Weights of a small mixture-of-experts language model, trained from scratch on English Wikipedia: 8 layers, a variant of Adam for the experts.
Below are experts of layer 4 (counted from 0) of a mixture-of-experts language model. Rows are named router (the router's row for the expert), gate (a neuron's input weights, with its number), up (a neuron's input weights, with its number) and show model dimensions 256-511. Each number is 500 + 25 x the weight over its row's rms, rounded and kept within 0 to 999. Numbers have three digits each.
After each expert's rows: "gets" lists some tokens that make up at least twice as much of what it gets as of all text; "comes after" lists some tokens at least twice as common just before its tokens as in all text. This comes from a sample of Wikipedia text that the model never trained on. Tokens count by the router's weight.

# expert 6
router:500499484536473514526537467525534559488494485511542500506498515447535476490512472498522468547518470526519458516502526519473477513533513510482515479495511494482476507525460520534490490474482494558531507483472477487506545511497511517492520546508526505518468503464509546476493497492505481527524485498485464502503520525471543489473529523480513470496514506546496492503492470467475483520505497465488491477500508505457479474505474499484509531451500522498538483500531535500532488496501446451543477539449508459514522516498487475491496525472462482526514511512511465482527473515507515522501516523531497513453501534497480494485545467509471538532488477481479551477560505505481536547487527527468521496488508470466530490540538515505459511489497480487490503507435514476495501501461512
gate3:511476488479482495487478487512521498464499518442516515497511487507477452501460501530451502497523537505483515516510509524537550500518462531516485489498516477538504459540484496471510478540524478500480532532468515514451483509520483482501467485503502511509466503512489491478467478540480526495448504492494524488494507527536525523509524509491467543483499530503480537476466531537486529495432515489494463476478489522502495462528475484493496494458546499510482565510502529555478514454471475517493511530507555515516500556483444502513480494534505500470540480502456485500551479545505492498517493479518487463502426536484533569514497519501489501524581524521499508477493478475493503499556508432516514562496524541491525507503513532504501490476505448472512498536484523499473507506437527
up3:513514467481452487490451506526501508511503505483531532530523498524505476499506485491508534512492586503492530495516479518537528524536516530506454558492512463517449458530470473535551453514513490533456509494461490518479432490488500485481490479502520505531467504517482514460492534509490538515512485497507478475510481491547507495515499522480450484493515525481505519467502486460505540492483524434464517500480501511520483480481498491416498484482469520492528566525515479526458491480494435470502488494505508494519464480475490496519488527480495522508523460462515486498464469491498504493493500553509442440486451543505546532459504496493533538557564513528533488528494495511514476508549512497506514549459486484510485542458563518522505499495479484461519494510452502477506508510497473
gets: "2", "-", " You", " Love", " Me", " Night"
comes after: " ", "\n", " \"", ")\n", ".\n", "–"

# expert 1
router:473498534542513483508490527496509510521479493547504526476515491493480502517522500476503522524506513494520508513492520500487521514449514485491558507531435512495539497450503487497523509520482505474495483524520508539491517474514466510513520528494541433500538561483434490508500517534496458505476483442480477495494505487513494462487514477493467472545495468546489467545479490486494476517500495476502500457484501522540520487515453531538492503523508481503516492497517507490472498489520480463496453554487519480484510442507511520502530509487487459464522503503485472491546485458485469526483523525525461477555500488547498513481485514467463484565428509505453527538474529535486512543452500510482472525519477475474495531511476480505471527508493472487494511492514487511454479497488476
gate7:550448483515500523531468521504507471464456514522462473475516445521466499498533471493496478480517508552463485511548505501491502513526478543508500513511476504503492537467490512468464494475522478511518472503503447509501528511522479482475497508466457487485522511506514490485497493497532461534508499528478510468535547492495515492487477507490492510515484473526529514543545475499504488510499504505496522533478532534469517545496489485536451505495518522537478519490525531511468489509531423536480521469499498498565477500502484479517531507510472498535473524531480480466499486459460496496490460504529530496488470503512544519483504482528517503522484455510537498501495494489509512504484535534512527470494479477507515512456531476489478503457484516521504504461523567529468504511499547
up7:488529502479499459458534535473530511474477528475472546489503503505505521517520520507520506467449535478468518439509456505488545534495498473504496507517513491492445537481494493500493487542547443489522514540508477498486509546490482452536468502515517502527489505474508473467489506501491519537493477481512515495502438478483516491490494528447508478492476504522509491469482471493487533486559481441522491433470523494495505504490532466522521516504513499502506480533547510493506485565466481507464515535506511518474532519501431572487461504484505490496464500503488475507483505503500529495500461505506503502517474476515498505461438501517516458534511513530491485500489534499460501510519489497452500506465464506559512481511525499501508519522472551531518513509543524516505490495505491
gets: "1", " a", " was", " is", " It", " an"
comes after: " ", ",", "==", ".", " is", " the"

# expert 10
router:482505456532521476533455486498511505537521518539494511505510526505514548506483535512487481510515496492511526545482507477465500495469507513489486540506481541495499526550495489482485503521520488518501526533516570501503478504505516460484540522469486523535480476501453468519483509447526523452486517515500528540512521475545557527488490510482495516465492465497490481514466482476471483477511537462525514566503511473487490488447522536536483475471538462500475507498472493499478471533509523506468567524528521498510485488461505484469473458487488485510466479508490511509516524528493524486533489518481460466467473514529510484533486509455492485496484483485500508482458487496486507515482483499488507484542538481484515512503484499495464474545514536549499509476508449534482520512487519
gate1:451483515486469524476535497515499499498481529476485479518445485486507502514540485509496506507481512545522489451476498476470494506521482508491486481480510515463506551479486506492485487493510546491512484510495495463516480501468526478498492512541518497459543466521487482472518472523504492537508528464469496477523498505540479479534450493530486514503476517551489494494488526489512517485474469525474553522456451509482503501513442480484468493456457521501502512494486504478494523485461523469502499520503489519480486530515526512506527491517498512511489523458532509475472511507445541516489519517498449454480506468487464510467462486529492527524507533520490472504480479484494496493507516489499534543492555546476511476524505513536554519476481487465491540488491501504489512491474492
up1:563514504513501521496488525533504464497509490503517486517476551475468490521504467438470476497479505483488547464546583535469495515528489452529498482509536523491500498506520476509437486530495520546467557455487453509476533484499500537510482488509452496522520504494485523466444531508505466523519471493516545450474497489467534486473490524547489488569528489505517526521516475517473504535506487439517479469505478502509506511514492491538515525536540517520497573520514496521501473523498519527523530519502501524489536471542491541490494512512467488510552488513505493478535477472502451515504494487497506485463500496469497515476493524481469502498474512491503522476484530502529512481520513506567510500497469540522500480488530553523502538526495504488508492518478508502534475482508487
gets: ",", ".\n\n", "0", "\n", " |\n", "9"
comes after: "2", "1", "3", "6", "4", "5"

# expert 3
router:482502490523516492534513459514516516528516500557506496503455502530517479510521527530531457487525509484508496541516489528491478516494485502490501533500492536519495513540528514510460521502507483546544524507497527488496560492499502499464507521471466529533507478489454473501489507457510491418499477516509525505509540506521485542499497496525521459506465520506518513537472475477489485469525489482488545527504515476494498505473508538519502453516534471490523486480474486500469476556515515516512516531519520493515499478484499498511442451538511492535463489541498499535527509522515481506520488451504491506473462490498497501526528483512524439546501453493489539462513506516497486482461494512497466481495534457481513507523463474430488483499478486516469465527529472528491521568487501
gate1:502498515465480469491515490463512490524473511492529467486513527471466536502474496446482538484503525482507492481475518523479527528516472489523484514565507456427499514483505521513510537506554515471528484475494477504476496505479486533493511495494477512510514472490526534506462481488496522508466500484534493493492514492496477514502499557519511470466496523521519521529487501497514546496462512513522472499470503523507454506502543484484497507537517542500461508548491550515535494534438509552522491475470507457506492523563463485489538536485528504422482481500469487502483464492501540519514516515553531470519500544456481518527511483521518514442572537500500475492509491505485472471520492486486483537504492541527465502514489505473534508468493508509502528503482528566530460503499503
up1:506499505517520509482514471535510494519519531508492512498493504515480564526488446456510491530501492521503529489518548501496513466503520511546498514478491509527485492461540456489543505517494488511503498485519443463503490446531489538525515482517496491497496511486505538517501475543533453530500489485496462484530527503491524431528517491533531533498504455511506491537518474490477521470496518529481458493525481506543477478524518468502499491587509507505476519487486519499485487494541480507481497531473492525510529473470478528530492552489511517506496515471520504486469527469513563498496497461512493505474454506506545490488456534493560525505543516527459490526505526479518522515489459513488494558534503476481518473519522522535489512491550500529529481495525481499503525491517505
gets: " it", " (", " he", " –", ")", " they"
comes after: "2", " the", " on", " in", " that", " November"

# expert 8
router:483460512491470517434576558485542475507508530500494541527485465546465516542508485497529543480491467521485532478521510491528510517495515501490470513449498472510581495531501498473512478451505456523502525494470500455497475481498452497439439522558476501535540482496551491519485515508512524473467486507521532510555489518511510513521469496495464511512456474489487514509465501454468547472514460507512473518504515482535500529509505480500493484485516488496496551474522475544507515539510468543465509483558475483484500469511524466522482490503506478534487508511497501504517526478511532514495497480474490478472536508486500531502511508499495564519514504534496484490471513520494431450553510468500485523514506477493522511475531495514509521517509551475491539497460501516500460542518526
gate7:531476475550556517488505461505492460524483475482481465444507495510478477514475475475533495474496485526474512493508529487523494472518489495440499471513494523492483518530503527463483529564516478491507488521475502487403467470512487493518495494498478536536500463560494492497494499472528523533495501480524448492516503494457506492498511536522521465518512530471509563518534480507476465501515505520477498473499568560518470527458512525510521507498471531473514444515465470505561452477511482495488485523483514487502516504498518523527550497471477464462543510469536485498479483521531468501520486502491516460526480470472507481498519557556526450485495521535487518474498492511496530460515541518530516507510511481471481492486525480537511462503530503499492472523501446453492533470498471
up7:513457491504473525497522493507480474519488489507469480464493487518558458534480482504493451495471487486494528494498463540492473506504497452534484491497482528532488503493539505530484505541501507514489520497510516501480498496509484442502463516506504524485496484516470525506519517509521516507544495479511465473477564468485501463514500546538511458476545492474510542515504428500495483537519511523520478494448547514523502487465449533482521463498481559451491484518459521526488467494485524480519502496460526515493520505487513512498484477474504474509482516515521522510510434507509497533479492475472518467483512504488538493481508537485484512502492535611464525497523510497489492497498527487521480503452465479497516521516512513558476553500491518496484510515497495537510540482503496
gets: " ", "0", "1", " |", "–", "2"
comes after: "0", "9", " |", "8", ";", ":"

# expert 5
router:505482465451490476515468545493506472482521525447529513559490514476478510472501548503459507530467494487542466501469483479481488493486520503550492533501476463498467485489549460496493505496501446517517502476437506512472523531495475506522485496447472506517460527469482522524541502515540514479463475548513509499496495502479514470479503489497487492426494510505515523451486473479506468507480532466499517489513529460532487507501495427481492507492477523484476515480511481498491465562494481507505515499479541520481504510495451491482454487517507528484496509512492466476557531490497516531507513497456551512481471530508516485483493472499508520519519475504479539533486543456493515498530458533510495519476535510560515461512520521507489462491468523488461493549527516480507507451533502
gate4:493466500535474469472500513459441467469461486533436520513462500476520510523531516516518527545511431501471526492507507460504441519485510520531506476528508497477484523511467480492498488486472491459517548505516498480509503512519489504530502507473499475493517513518494483477505512512521467517508512494465535534523470498512499500482484480553520506511536514485491528510537532475524472476502486483475498483496512502522535497530481533479501489454528486493512490496482534550537447518469478521526461480517505513532549540481529528538536494497482488455478538517543467496464520528481515476503555510512548477504502479500564506472503489527492514470495544461478504506531523496486511469494540489545518458510486520460470464500484500480482488500523481482490526459529498480488514527475492
up4:482446497546512472414507517513486491515486486539513506455521548498524540504516523489524531524482500508464500480470490514473499496478550522559487498499478483487498511524491496459516527500509511534509522501503523492513476486515478517532501522524502477461486528492494451463511527491483500526527525470494522522502493494507504525510481508537506497498541553507508499557528533514552517426537526510501485529509514508551485458530476496443492454452501491506479496523521533553517495499494522495454511472515501518570506520486526513502527491492485471502472510479499480505479507598515533484468503535499482485528506532496531479525497509547476502465501524513518502476505470496548497526530504499511475513505508510478490483535514480468502492511472483447510487540508487514507562543492489
gets: "8", "9", " ·", "\n", "–", "7"
comes after: "1", ",", " MPC", ":", " JPL", " &"

# expert 2
router:488481547507523486512474476517461470504491484487448491461531495536494506525504448498496490483493517508486532550572514495491497469488498506513504455515497472527498492489472468476484487541520522478485533511533514547520453459537540492524497435510554532484474488522522469472499492565496485509537503462469488449487485490516484487491476509507500501533492508490519514520556472541514490482467504517458469506479490533487518482506470521493500473566474510484480507517515528485502500445485523503480467500510463512539519505516507546520505525469528496464493473485537532494433503492478502499490540514457496521479513465519460503525487545506508482516524500525528476523510466497519498514498513501517439502493454539470443475469503537512521497489467474546491510450497517494506485473506500
gate1:509517534531468554487483482515498506465505511515501514477461486488517488517511495481493545509516483510472471512484468499504489466498492526497490483463508510478427526489490482519558520478454524491529552452498490488554487522478488529502456534521491480508544490499473495505492468495492527508544523484469527501513484480516531471535512491511490543479496469498505473541507502466535507500467442495533518486513563515477507524551525495525503499500505466511539517487507519467498495523488492506533529476455474504491470506504486465484486504493547474522539470531506447510493504511527511521485500528515546513508488451506509500495450498511512480459515474484555497481483510455485528518477410459477475499489500502485553492480493471527509511498501466441482476515494475540506465507529454
up1:551491495469516512512501477479495521467495490525529519508496493487489512553513477483467503507532519488458507481456528503547491488486477488496459516540535472505485545530483513490500509460541537534474505473498477485480534497473510534522505521466509478543524531511527517538490540496488494539557514489471508473477476524534471454475515490495512488519520527480510456470461496479474539480516457517519453467517532491510475506529498497511495538512498549506489550526526491509518502504508499472482539501489502467502515482475472491496517511493543509483498508516546460483465505525495496501476459560550496503484503528527508512489471449533462538497505536500491477489475501467488515471507492443485505476467514469537531484492504484509510524498489482486516477537473499511478479461497534
gets: " the", " of", " a", "'s", " The", " his"
comes after: " of", " in", ".", " for", " to", " with"